python train.py --d_model=192 --experts_per_token=4 --normalize_top_k=true --router_cosine_scale=20.0 --lr_router=0.000447 --rope_base=41200.0 --tie_embeddings=false --init="normal" --init_std_qkv=0.0437 --init_std_o=0.0542 --optimizer="adam_hyperball" --beta1=0.9 --warmup_steps=290
Below are experts of layer 6 (counted from 0) of a mixture-of-experts language model. Rows are named router (the router's row for the expert), gate (a neuron's input weights, with its number), up (a neuron's input weights, with its number) and show model dimensions 0-191. Each number is 500 + 50 x the weight over its row's rms, rounded and kept within 0 to 999. Numbers have three digits each.
Before each expert's rows: a language model's description of what the expert responds to. This comes from a sample of Wikipedia text that the model never trained on.

# expert 39
It responds to: Periods and coordinate tables
router:520509527433503439500471609531496459514493587514484505446494499522480474472531573486513514424522592494494422529463502464475510388495424441547575572414474467523460469512477514472453506498452457453518441484478407460493610620447609452463424495528540499435511544528474465515601524487443434590480517585554420391377486465500500463504524513552425523488509576552448460628459597547536498527554413481389489456581548539487588395524455466499408432452561475500469493542515432558506458458556469523494525370501528458472547524513534484515477450513464522584511448446458505531507509521461468468
gate0:514614479450484384489425526583510554490521512558400558482471511523542498441536390494454499493411500516537511433540463511485541639508451483499552478581592452539500544427541453527601500627571413526498522451512567407475471547464432550487538543521474444427556522505479523531454423480408525560412543525428465432517615501477476460621536537472505469554401447451419497477517568491514457486507559481449477442411502513458544501458413524523518556516518494499435426552505495555487563446547525541529589457527426554487497513467454490448549503506436456517556557429491468531537435555534481489
up0:560575480479562481475446528496508563486439465528552520508472513520511531511493505480491435527531460466420412566438500604457579610475560484540563465556425515491528504533585491556464456396451460459553548415476610502546409540475594529522503425539536512421551464447515530516528515486478537439492516514466452431454452545596578495549477456554581511451434449403466463487527487504518459604454534511419518401527420540539518430541467451478497501537502499485541427559534575599577513502563554440512482457602461484491390614528469390473438600505453484506512519510569509516510496444535444546

# expert 49
It responds to: Verb after There/it
router:485580506428546445415340526560507500499460523525485515491538539507553463490546568467522507549577531534487469499503467505559505462423477542504383473447596577443535483551544535507500423491581488543501446457538371402576554604486546457465462548581557441475538425489484567493532583521559437497499476505488577526432469546555497458464507521639440498451455502517498557503524469476449569535441422486406490532497507491551568490462536550519507530456594548522449530520548511475497483461560511486540528486498547559502477410417558489533415473467429466467503517434469549573598507503424366422
gate0:529527520466473383539465470511501553457478516463442601492444460470463467447572384550531448532444480534519501519467517474538526531476460537489606451528546500506504511458493477432574473571531444496494571488500530406473475573516481585530477525514517436481435500590508514607462413397484559483448486499413567499518587458486516491600503516462544594566454441425517547500486559474535467525423536478529548473617526510408533603513495529584519535452471533468403510544462534506520472513492461533536501374431487582437495461507462496472584468535431459499543589501375474458529356525544461429
up0:551488491523535435463377552466423504462515499435422583487518444424605525526470557542516347456539489461489511538477566593493582550468609534441544496457382543455556552530509511414514607532506511490531555513542568461498478578544585537539392452497540421496518472553569557497516461531526460437412477467486476433456441535483561460519541464537522555433463482443531522528499506536630512563499472510524470458552485519511509404553496498493451521495571526537580502534503519533520544591561559457523513446486404521473424452547509426572483522512393520477514546489557523558492605453529435537

# expert 21
It responds to: Music credits, word starts
router:511626548443537514425491487522510475478450476482502395491489515554451528445511459507541527579500680505430388494498525523576446403486499446501474555438589555503537524537453553502527527477506423520547522494444401509554453514501520446436419487448515478546560465541408457478543526541549526528425524534551554430497425539449549478478575484465542540548502505470460482535536497571482444485472459444493431467561422542549472425418422485574505427474573413568520518568547563520560424517473462533504512486480486450589464365463492461533474385472455445526605505458465491473468549494422453452
gate0:533552449527458425438454451523571499439471457557426551452464458407464496416574412507431497470472487554471453531543441414538527589469536523508578547494575417453474532456501481506534438650544463513454507453530559434480421534498481495543501480504427478453512553522498563513398434487430512484419527444473577456565541452501522499602532506507524545557391418398487454418513520430533481490491599502490491451549541591438565538466469443553534491517530511452435510614485569488539591499445473530561554461416456581464497530502484493454521501522516486465472555496464484490484390531584453408
up0:551489465548567493451446508521490519493487444511545639535454525523550504470493507492496361473544437465428513497436476553479480523522575446452570540518429534410538524576483563508421563531496510570522589502516579498467440507454576528575482411523498472526536399427548530524508392586538514396461443479537491447495459506494527538457533464533564557459563460391518416458532506592493444571437503505474485467552385580448517448529462433515493507509562537492415467625486486548552530536518519490461479460506455550507451514499442406524485513510454573583503539518587565576429617462547484511

# expert 32
It responds to: Sentence-final periods
router:428469525563509419535461591471481416508389519507369477535514562420489486505501437503435463538532433465448462483525453495543491469387458565518422521338515495509539506527528434602541544566636475504494497453506472511567572483481448455465444447490498472553604523477514481596501509530492533513420467516553580485452513486462588554543481508490501515564589456586471506540520477521481557428497458446477508566538484473571610501531481434528448506496471514555511510464493434508446498471562495538414536437521493602512458490429486488505480511371531470464659507474464523499492553475531482388
gate0:533589407521447422511491481524538536544475526571463509538475502515504416379587413496412460527373508569482567485514433395552489564517465544523484535522525443477514580409465448436593460625575419475460546499467564506483478583473441494489557480496513389470562484513504514499381436500426555516454479537464534417464556459521552501602555442454475492566556471435549521417495519414553522510455537522492518522524576529439483569437545446517545395487501505467453505553491510564465594558474497550486547455506475526416454504569472536476528458462435430499578525478468454472456439531504484469
up0:527495510466542480469449604538402493446476451515563529452494397459508544482463547545510478439582515432497426597405511596448576573448551501509621522505429484508514545540528544549426542424501526556524523451552519461505429500450588532568344481490419532429429462463482464590480483546482500433455549483510451428511477520470502429479528541589523475534429459376515467503525452535556466497493462554475491419564456459490568465549425527564444495531512560488467458567558463555647502465530563482542468491454415490560513505462444407557509529531473591500459504529553547541491520471525464474

# expert 5
It responds to: First-name word pieces
router:504534582505558517516485483571436505506478558562475484442448513470531496442549564442531528471517608460517449403481453491527444561541505454576509470514464575536516492511473484502587503470536520504570559500438500468491458494482574460438509594592570449581483495459431474482526511527459471535400464541563494502486466511472580482406579509574508589572548496532484411496482499606497500495556464472422565515537577558599549485372464558603512392472537462521494589536481530543446513443485580575532489481446588447596556485480490503570558492455434416536515497382509555504574567534577487459
gate0:556522539491458393530580491473509456506507459531548578525496436494416502454542352516468489486407474467496542516498473539434529638454522512428584469550515501486411491448488473418549472555471480532516543487542519416479474556447480492513556588512506425514462517560505531520470476527556514497469482498444571448522535476427542481555470504476537442588466487431490544436574520444552465623490498477490414489520590597431475584464559501561559608468513484470485571543495560590465580495604595533507532406451525549424511533554496474427580506493412419493492480497480520469566393453488473438
up0:545433534483542470536421531448449462456526506555541535526419522458555506516482495444503362466540493405436464533495565607438531572473578504471594415505442532476504455510524519511477511468425500516543505447485556359512478506467598486537449479505498442480540492524534540445495508518498444392447478443487479496450361524506555463474481509520551471505579458410520473537559490569515422554448453489483543520649477533498497407513474478589505511473555537520499529561539485640610573499515545510472418477477529464491518496507565419551447539494476521484504451435624574488528558398546527565

# expert 25
It responds to: Line breaks and "term"
router:490569446510472494503473528502418462601456513532453484467517543457428499447521465531504469554539460375488523583469466550566602533498471453538571520497549593485463468491526496554466498479598513586490473477452521525577512515375534470526480565573504517476560442487447483444546507529423475555471446434490516476505537469490517533553542485451485507403530616505414410530453567548588557570534494415434438509521527512551553552534474571613501521399595442541436491584545476561546546501566548542547439447524580448505521554535498478478534510495565457491582492411418530517597471604522427487
gate0:472535455456497437538472477538531522519525442524522505537440514460452521456559440472461519506375503496508587547494432461412567516473512502540578553485548481501520490431528474456546453592520351530525532435465555434426475522545392593479506545526450489422529525503502515493370529420405487529427524546509589520529547439374478444560542502468486456554486421411522557454504509493535567424505610509458482544544573493403560536467437507625543514482508504539481496532572622570536567494552483560564522488496461529440461499530474541417530560516501529477559547502429432475531413552490491486
up0:539470507424537490519429561503528458510462482463519519488459453432452515536467514411488388514512506430554499497396431504403507571530585506531584548466452489446541525525558496466572456440443492541451541476530680531563443565512563568537461465518519414463526518498480438534493499536490447408455537421531450457458396507514586445476527499464464471480470405406491526524527518576554541536511414563444549446524516500542569366469484546531484530477476531513581471532559509568561494475519513473486483531455540488442413553513470330626516493468463576520472531532572499500499556452527455528

# expert 46
It responds to: List-item dashes and parentheses
router:561585554494512477478486499494443513471504542565466553435611571487540401490506487521490523551526628504468550507507379575476525427544471496662546546481444571502521501530614433459434547392545458447572517399549392499547499539493426494410509491492547449503477504469547576443443381472558424506512469524479482376394409438558463563510582471504501588452506488519433441508552464542545533520574498513456444528466540503518532555553483510542518551490466508529526510535453468544578480540548485511501564467463514497477506490489562481437505529409521498522553406508484459549458451446453465452
gate0:575540406451399365544430512505501533427498506513473569488462478482498515463566375502471443475442513504540559510508472429429523592560480520511560503470590489502442460432420510477523440586489469473467569525461574457447473569423497550520422559527471432418445487528520565473398489433480498534478559437452450496550519408471520399550521534498538516515427460439481530517593474476547416551457458578447574467614536525453518561512517505576474523542493589524463451554471546552453552532536528563437522436415465533484478495462496491473582452499440466452536545482456454534519375514489416459
up0:524440488525551459499460577444499483416459555473520555468475468541563482473499505527469364482515452441540507586398543528441552524531597428481574501508449500431476495510501568480472573454477519545540529544524570467465427512408616572531442486498548436447537495513546463477547487460586536422483510496485449443441409496530559424516524515560527550530509451430531455449574435536586442589486413537419533473571510539508480481582523474524505510550493553519490446585443530572501522567611536415434457475461472425479462474519457342566498501546486515500512521579576501569439499422438447529

# expert 18
It responds to: Sentence-ending periods
router:453571534431466506427542575602511480560442548559477559488511473405531415373471515529507449614576608486529502485499490520565594477521484458524514578524490529560502533464552431465444493514527512458570441463419496470536577519452524457512500556524599417478519434476563460496505384527416516611557573485496532516490490481490492622419548468465571522539516522506458489569474493553531520472547439422445423547535510626466478448532546577508571489520501573565389571494502496605487536494518527545477514452530472485558458496477522476555542476468468458541514468430420471505591457523570491443
gate0:466556449502466357476456454503507527514517500536395529591442487514477507445572333498466434477323498524519574500469465455547501560471486519544509546519614486496453492403492516462551494577470458528515558497477599454444489511494501542514618565528473440443566535578532528500405437443444512506386506461464457451398534427419516430543478510444497412555465442398454474437482530457518483466506516539487484469570531547439492538459451568555545469472543553470479480455514573528492558486500535553486503458446506549459537514541535437526529537522431449499532546466455451492498411535505404440
up0:555490512482544483458458573463497505484416448481607514478522480584545519528461616507549435452591464398565465568375544540420555620584554479535646449573419452462555507482557501426447503435429507493537520435531563479491393501508602493537483394549583488462502463461432449514522454460506484481473463489466501497422437498484578489548523480536577593499479481457543484492568480461471458586428501499442552447570518508457520436458492416468487434497467559561517463611515486542503498472599512468480461487500477520468468508475422441505509567519447565561454510482615531499471497487496508503

# expert 3
It responds to: Numbered ranking periods
router:533635569515539500460497507510394485408471526499480485490512540538539514441579551523511560500553468503453533469526481534480439465456489366627552517445460499492527512513555424537461492438602490527609467374429476555481538525463519471492520561560482496472491556515529466551506474532500472534447482541578446506450464558543602535532525483542469445485510538479482522491542575463507459480522505472520433501508554485580482462412415521605441463446515527536399456563492564560632451504565496479564577506455500478521505463422518455482431452499499420608526434409391534502577532619523499442
gate0:515593444501511425534449474534537525508463492490420484546458467479403515441587422529455430430470513529475548499577458445469557634495490473550570528501524452489480495383479460433527423599518447541520590520530577480439502569467553502489581591544470436450470537519520554488442418449506513562474514493472531461531565436463507473568494512520547553566429362395537463438531519439499494443519610533510502523549561432443536578463489543570536485581490517485472492604487529516511497479520472509487497386443483610485516563537477517435515459533435511519516569448437500532587467559529482388
up0:581493566526531524524399582486471498562397479481511547423416462391508461564519533488482449460522464440451490587451389552492550543488599481529580455508490466504530517544508453459483547450482501564490515468515634530507503504506652521580436528541469431443513485573648539513483442522500501501453532509504434520455473505545481452503532515576498472489487409415525466465535467555590502552455487500539555422553438446494447386523471530496433517531478568497514414635511596603541468566538545516508451455470507428494425513613474441559494522477481556506531521520560454519499521491503490551

# expert 28
It responds to: Table cell separators
router:409531478486475505502508654471483543517498579490401443530489477442462495499468530451529490510543469492479423585482489512565470494414520410591441407479543479536515532471553527468538394393603506439534510452438495497593358475474550477431493518513611502580579522530551462461416467529507498501516469434523530516460578548464481564490456398522510565559504618589584470427514475458527492490545494478455491506483580604551487515542522494464567475451520451504457548495490522469513424449485529530474500465474438459571512480512568588455511508497434496501464504434552483544608547591459420429
gate0:425573551536478331507520459460528534408552582552501500496574448573424483398511463481457379447470523484535472555615446445519445603483474521434561450499530450552450450521504490474507517612523462489518460569517483402459481499474468493496568487406482485544466531478499562559478454473529559501458514571440537484515580425503493436500495514520573503547425450513461561453468535396481454544503541543469529468565554516417529573474490474514509534501506506507400565601469598511489533532568573581524474403487477554449518519514549507449490514531442457478584524500475437511532362474532481415
up0:574504517508600472492505579501518502490507463446498546475472435513482424426461483513463431462578464417589418545544477613513506566444581482466531484552429383489549496570445588509496538544486507582535456452511609451498489501475583500610572499535536514507543500471511535493468405495584557497476455514469497556427479516515494440544397484551554492472474427504513496495491489560562471607472516505460544498550469479525503465521527418442528419459497536515477539583517563560592615492552501495531435460458517471451453626530499404524453508524485550557528515484644423590514595524548465446

# expert 34
It responds to: Parentheses after institution names
router:429528515414502427510478494627493438507414540471517411384500515475516411412528555546489569480515489493495484469518492515506432512518492412460498576391536519494523543615530495505514506416608453478493467405535494566503589507504499502443481508470487490565531579526528422497503513475494445548507443550558564448475520487543468477488649476468395556481583486461417488550412546521465558570461378426470405578487466516546549439403445531542475442499474487479504578476465504543462453483524479574541506450561464459536479497510540500549553483483528461483469491573477447535641529527513590436
gate0:531558459440459381460470429508492531452470470548492569556480507502462462475569309509468470516387489497546535506511434432459467566449487529484522541507552497474435536440537520457560465591515426452504591552518619508461543548470497569451552569507473463480496481458522527620489421474493479487468435481508519390527524437455466457588475505463482466529465549386464502460463424334537434494464623496436534439605530527400517523422522518579564505499497508504465454565499518532521550455491544544482514507475455561493522528478503468456549494521443428549497542493422472476579430461507470471
up0:550471469486534545491475541507447516437492398568583594540461514523511469528481551469517463422504531436534466511399509562455572596502561433567597514552375437470604534551547545500494558414422492444531576472572568516458363481419584544556537448549437450470571511464556535609527509514520443508448533530480468366356423547529532475545472466501528489502520468414449488506552507564532438601506469504446518403555514505503542490556424477523478498454494512460516490533490534594523489518523527445478451520500512517495439568497444450556485481543456521454482464520609522547463551465490510484

# expert 15
It responds to: Auxiliary verbs, far
router:507507427463521422483537602513465454521460465512427418435477444467510416473563503470551552503530605487533464556451420520471519450448446429537462544504544611512519511482474481550479454509620515464537456454515487502558528598540531490381423509534438374404501487509487465445498553518583375533435466518595594383490525494492527561497505488457486521454533569526449425548574403496443508441498490534519477499570544541606559444479525540525495456480512499487399523562485491473505493468462497557611538520491507574539520438445535454583485544481448513517621479430506603484509535543471510491
gate0:472597472498383370527419462539512498528520467498456539496469510531475497544551504501404457518434528531490492520494441446515459570468505477566620496477621474504461509434501496508501482563551479588494576482469541515422449490473523651511470568450418472437518529545495530538413442504473523521490550481459445491520604466496472390543480508498583557572417476412545491386488552459535476489424552519537548465521599553417532543431429493544585534518495484414424494554544580478493555506505530501495564481469454540439542513534450539414470476504480469483504534491426484505490364475594441437
up0:555498511486547500496414609509480510468445512481553524529483521478517434375482482522467448512546499513416439563369553488427578597500528429553629516582438548456566448473494430529476508416476463548522555518501591485466459562436691511567488468596472502459523483494514461586526484495526467457521496551529504457449475465525477513482455476557554547511529491402529415448563568496536434570375494523511496457592459531491479499527456472433425474516554534416481466616560531504506520475551533496506483510515473473475459527541440394503486532551449465531433563479579516545536578454555506488

# expert 37
It responds to: Closing brackets, sodium
router:465598548492527470468451561541490431500476476563448476485447546429519476437539497514541487507501517477488537427469483505542571373488460468548517486487557538520553496506581491467421589422494470486638482557442487515571520555487502481501457572539537463532430486473470511371463467463449449545473463522491583458394494456460535537464463401489490473520699562549486531538471489462521533563520472446500461519490535517548521533411394535628492479491574426528475529533509462492478453472529443536584580497417562495572553516566574462466501472411457500534502511468423565508608433574540443478
gate0:500515426428435420486448529492498511490456520440457558492484484489511559479548318418475483435418482505474552482535387409521500520503492487458533534493511521471398542448508502516507496547517457491545577521540574455509486544559526537513563591492411441455510472449450478501359469457438493533441508564422458453508536370460495444604504518482491481552484481488536482441533527422500493503400505505470507414533553574467475473538513471514503448489520462503508500492460608570452592554552475498463508438499445517441508479564501517489529528565415433463550551403408476567496364517546370449
up0:580511499545604531537466557504445531462462486508561512513441510458494543474501527548505418452518467431471427502397507547445548588475558437553614510582432515423580532502489554476521581446482496544546473438550580548468374473395546514551365394491515456450471535482532496619507503513533538390472503485545587457399443477483556507472505516526530429514454442410481467491552434534529445507468514474489484529587446473476544494514457488464590470521471507472447469587585486557522508464511563502482423503487453508452403528517445485583527517479445607480527506542626494515485532468437502565

# expert 9
It responds to: Infobox and table separators
router:473585570492565460380527570593490501583451578535562474466417515505473406443470517496601483585492635513503445482455489620416460489464495359532530494514544553487450526499423450557465472431519490468507512459374482488495526427459582470505459526531559438558563443506448417551476502499502521472504472528469550494454477443519498447411497460519448518567576518588524421535479601520479596424494469460487469581452533568510506497434459477599503449455541513568543491489427535482512399475506528528495568481554489565554559413460561538526584496478501475498490494469497501535553549536549459459
gate0:495542490437427386504495451562501521463559466564450583524525460451507504484547389465436496515415450491526451527505416410472570563422485545492550527576569534494398507430448449441498518566489410487521542494505621479452482510499488556511580540490490442449526469537518501548440448498452569449492524500502447423514563434436443545526497494433491470569433500443468466466489467409497476504464578543453462426516642558377492560484444489518581477541560540464398517513564545526450569581546468554505522517535411489399533461504506512518475520493407450498576516508467445480515405558490425435
up0:570467494489548482468338538458476518494419475505482556479488465439490538426538512487551408443545483465498450568433526543424527558493568449538595460550373496459492522474506501488499548420448531588550564449478538474435383505426572510570460430558516442404514504500492487512461443536444506451445505507553487484384444493489488512525467526563572557508524397467477479488624517488518429493418467573414573492609470472480535477523484465501470433517498505541551426583547508529525546499510512419478519554440510468467405548470460422525486556523427570456526564486635493505481549435517448510

# expert 12
It responds to: Place and sport pieces
router:473533474448492368521554560479459497534519490515532487441519523488543454454495563462540428540575502531503461451481556648528490455404427501497532513423539554466539479451516437577413528545568475516554468494475495435493561507430514583492545578525483512435493491471494461598559466530507417486426552454499475416460478484524564565524496509523488487479513453533435377471518598542513446479499493516542503511579571536511439569421386512487513425554537512460451599541520428562562468528564546543564548465417534490596392508444516490486513348486407481552506493479403574550534494470497485438
gate0:463562509458417442472490522506554468455437537577523525566494457501465518487616422517459444426423578522520580477558464487448480629493480564576514566518558399489478500406469378478488423641480447505548549442545575491441565532529441528512497444534426486468486533435404549517487468507474532534487502543463480491486538347499475477568520510488514486558447476416468475446568531373518510496478494484456474431489459505397582538479527470609598446512475504549417461525507524492527452542572532550572520480410432550453505495461469518495555518511441463492520515430475504514475425512469458420
up0:529424548516560477477435576406562485528445501512643525433447441458505567514519554480594463448565499499531490524460546589441512621470604451481584565576445493462536472533566498481495523441506534494554528457472538490507426510446532553486484407515553451382556505464510456561562464516523526459473492476506459408486369452507546483483515445546543475505511475402489447494522462411593482498500445509553558420576510449503514459510484428493470414494575566520493461508473566551577518552567568471471417413499491504535472517592436391587453522524445544554502499494564482542454455551476427499

# expert 44
It responds to: Line ends, mid-word pieces
router:528480438452507517392503490561517445577480427557412561468584454488504439461465472546501476535547484454553441479478450493562569479482514388581469519487550494498489552472563480499428475425523485560450436467485420531602638521493506531438399545490588474433453497492460401528491474518561453559459446462563549399502491541485537468482484442492569564505598572464415400492418576470525549523533494503495432567561475577504543569556446549472491387476463539532482451485483483582519452501567522501604555461546529493471471454491528463487600463421499373467563501519511534535542530539522542500
gate0:458549548429438403474439504591497502523466533464433551546521433450448432482520376543481392494426514501510508420488462458513438552493472518510464477559510515503430550386555403510504444579499441457445555519533522474444509528440578511494565464430469485466473457514477488555443428463465585535508503597530523488540512477502474511579438518519529475574412468383572533551498510452488515410439518506449516500551507491429397630502558497495565521512553555491431568485408511499482510461527516502434538420380518611541546545496450593464544486486395444514499536505473512502494380506533501445
up0:611440504496577533504494614503438487473460532509518573566445419498492437509470521501400380539545526407501419535459511546532509536506561516522589560519385520454485556426487524477517557424518466502537474452432575454549447533479633528571498439469552413457546551482541491519458471551507496481383523461516460440476489487461495504560486503514568526504454479456558500545528497564535519505476511468480516530586424623499448552489457465525583476504528576544520455542484519586510498565585559460431440466466515508528415533496364407537502572495425537518463468537577515573500578418549435492

# expert 30
It responds to: Table cells, el-pieces
router:454616623472526379419504549580438485483481527493430471453502554544509544513521436561512564473503547571517476482528439552485489441371461551532520453494489576496520553481528486464585437461465474520481490471461479539554558486490537522456497479564600412576502541487478535469533400558505551546545445560532511412421460612525533604381514514558545477557514565521505505501591508499512483433517437368497504538535436479484515490500529474496488515491540382550447624516522496467510483516515456445471518501507575529541484518468543462508539477505480427606614464394467511521525576597460514465
gate0:473573468521440423529510482513614487469497474477430509512514498485443507473459444481484507458415488531437504477475449483448523573478482530519488547475535362536449512443520450513566464583467433494547528483557575532475470523452563533482550450593462451474494560522426534571367456549466503440495505482543467470503527490384509521593548538436499504572407495392467436486503465369495476573462550503492399415547617585339533539462526558538568535539591459461438459595511578542491510501489443499496505444499494546537487503498514466456545536587377502475527563473457456495514452511494469460
up0:592472486517619506485426504494468469487475445456513520459440505487530471493441549478506391472533531464491466551458495531408476539511551438542632527554381511467548518512580538506480457468519524512487583436497614444496461483517631512549441528539466416523545451549526454502445482505497490397456513478507475441469412505578565547526523490492548432528451498480468449551559487555502534559431392549487470503584498496545464429564467457415506505463539492545524451554474560553614503463557519433435422500578481424481436549517480423619498471581467588516478508543629469510415541450475473461

# expert 19
It responds to: Letters in foreign names
router:556509551411505387463462462485442377516429499525427468398544563407501495495491627589557463490517557582438529452482505509610438403404516545525525462464599658523502522519530463483543461479588462454456467460468453483521551554468518503548411505523565478531556503417566475521524506468505456570464516542509513488471550464562579619442546497477469515510535493538510428567631480552540549556528497441458479499568480541525577539477427589538514497443518430534420583522551510504540500451526467530542512522541622518564484478456517521554476444485519512528492518469550554485515560469519494487
gate0:455529428454488368502442393590540477484546542556448535570474442463506533453549348520478414427418518503521481523506429458511529610434477546486552571391584505406496538430473496436513497619571484493443523554481508480447512518488520548498571513489487464475497518496510526540441426524481490538429505492470480464482580420517557467591533544491544502593503469462506504453560528435513464537445525504469550512549562491466455559492473443588541532527583531513438477564550535491546542526554524550478449491487464580471453437588500608424569489510361447499473504484430517450504410513464508414
up0:565444442490571494524431519451488451527439487423510489533485464478560514495478465513532371474569501481434410506427548476481560527455566476479587460510449518440513533470534506454429465437493449593538530538464492482523417491516631580571508408524506480447501495521546497534476468496529470465436463507467410437431473482520466516542464530527539551475497450427475500503541483557545410624480413537512527467638518521474438427569466497560435498499505540514499544570544548620572518499627558492442494485449465464460418527609535370543455502445432512500466541515607533567494498395503487501

# expert 54
It responds to: Closing quotes, number cells
router:511546526463559485441457592612484446484531548543528525489544555480491450480470583477596468459495446492553471433521489542573496449513475359618467524519488558482548522532488481562475526368598437522550461475434494411511458520469612494517463563547547472459512443544398369419516466536469514578481525555535492572476446522498502501506522482458511548541530559525383489526518600546464548456533553464464482492478530422506526498476456544501484497505577479430563466590488533529555451546511502586487515620453515597462534432491419482435451466517558433511490472475532572581551561432500433443
gate0:469585445465435389492451447530513521548498501479469534477481504484472457483536394444386443530463565556416553555547526409559512552416468530496535567481507541459452484439513473423534463560520439507496588512544553477468463523504553510493500485583525411459426517502428526464438443364443515508410461499470482459475516430501475492568468530441530450583464413446496475452509550382498429562450511498532438461508545468485513559557552504475482514497498554484432467513515531579454549498588499525557525425390529500460555480505513513508587579501391472465495552475398417501525356526499475389
up0:498514501551565506429414530545432488488515461430532567500452494532507504435513524427451410472544516487502502584412526540477568551470538443533605467472384537373559476522516553482514523432522491554569564512457571442428429432525632521537426457583491392427504493511581496542501449482490471474418436477481465429426469510513505502535456534520591445512546421486456473452592534508551409586447478548443524542579521484512504436563444496486472460500537601558509374514541534546553523500578512445541513452504482462474447494559470469524578542513445571431427556517509498480558559454444453483

# expert 51
It responds to: Sentence ends in biographies
router:595567569462495449511481518515471454632528596433454491472468522478526422483556511565486454531469629394509508505545487531585500451537500453496466530488524563556498578455547491453444491420482475358510517464506474496474474583481458464449547598492504490554465485432516449421435534629348493513519461482512545498508526494466476549509553434599477555542543614513433536538523451497523501506549480439418517539502549582472522449392423535458481537503557494471425514576500517493437507486576466594570551572490547495548532456559554502481474492519537537463617484433526470455550532510537479436
gate0:551553452487422404465414493522513576519484510506509521533437434516473499420563351590431385500382516520512511481522441485495491512420472535512593462480519524457437521382466476439565503574574497467507531506466445446447471557525462526515541584507444441461516410556453517525408492540405566537397492513499485465502529461450485483571417501530511487554352490422434503453537475420555485438497501522516544502517589564474500551506452566558544536499477508465437525443494457499534546510579559478516406464508484529513547489543551555486600580512434506492542452448440431452467446559525430462
up0:542521544444563515465453578533535432461440472525531528527422505498528505472498505441492416456581477437512448637439535554376538625467550495487567530494444518467567522524522510533456504449464449463507565486551611543501460559441611527582434356516509462412544533527538499521519453621526490452471579474499436554454464468552507574529548517537582513509489459443508482491548498563469447521456408529449495443545412507495481451442504533482487469487515494500510465606549493568565487479538510625478480511452472522503443539448446451479460474527434519570484483493650558613511533455488451498

# expert 43
It responds to: Opening parentheses
router:526464551456502537487441539583503531521482529491482477467556509454487537523440589515502435550501531437465514495354470489508546513479462486621441554370439626477488467531580467465429491518496488501575454510490434478587542483520511487478446600478585475481506454554544454555541558495502463464484541543537503485465552524506484591495482505485502484555616488594488367519464448476566493519594442510540384518463562554551646489500428504550514411475553397531474559534491523497543436472500571484567530427540467520529420540529530387517418519424469501574571488488471521514578496556497534548
gate0:517548451477421452495474453486522499529498551488452644492468498491474575473578397462439516479355558486458543595531376435469525548512528582502559496520507497520462569417510503476459476571524449480550576469483507451430517499496474577555486582443509500514487550545537534555428509449515509473427436517449490523454516447461511466547479518478554454557368473437547473460571516477530585507485493532515531444551631512430511577469463518604533478470542519435451510540512533531478580454598492517505458517461415582459488514583470575492503528517384420526539515563386469503538385481453464492
up0:606464498475509479517415542497476504470481471480588626432467503535511536465492497473437459488476495361465447614481433535484588528469539484528535516522375518502526521482514527465454527406371491460532521499497513482466462506493596517529450519460474450491540424480536463593481516495554535423444411523497458473396420457520550545483479498571579465484511440441515461498543503516575500591468418538464551457611514479506503438525475466517485484482530529482491470521530514595637476468606583515522433462500500496484491515591452478549438471506393574554509510542616578563529402498498429565

# expert 10
It responds to: Pieces after short onsets
router:483537597558531444481486477479489503568434581530410465495546668501517420480517537518496523502536528506460393533481510530469443512416509519513455474433539460526509552505600458485467454431462565545607483428468375459495462566416451490470382479514524432425608551481400481536495567470466425568509438524525576503515405505409507505521509524459537490490588525506431531549487524488478450440619485453505547467515572527496479460404506541526523451418499462484450585517519428535459485409527542504508600406500515491458515480481490535545534462490500499533543491395458506548586521579478435517
gate0:498568485469453335491412411578477537518485521481484603483474521471520558457490373426421452504393487523548514507487484501506553527478466561459544554529530451499508525405577501514567464582465423478451557473563590454450400522474534588510541517506448432455495484491453502495470346503447518488402563487484477549477546456534538468603449513496565488531402476446508530427468544445517482511478560503441501519538573512422507609437560523578551522473490570526451481578505560523488584492572522540548517460510441552448550460541524471527552523512453442517561482514448493450488379556546477529
up0:509450553563570429488426587489505522512462440509533567591470495468599545550453533491496402473540474456449477519447513527470566622498589459431635436471445498433533489534496552530486536435411471519509507504545582456457513528522592459574504446518529449420530511486507523515534382483521511416468437552451539460392401539541544546452484533527571526505441431434500486476512430562526511604495445512504466456627524525518401446521454524527514458524549518545575455561518542566490560506535557524551467467488486496514472516531486418578542509526473516562514530586608449539481485371468507537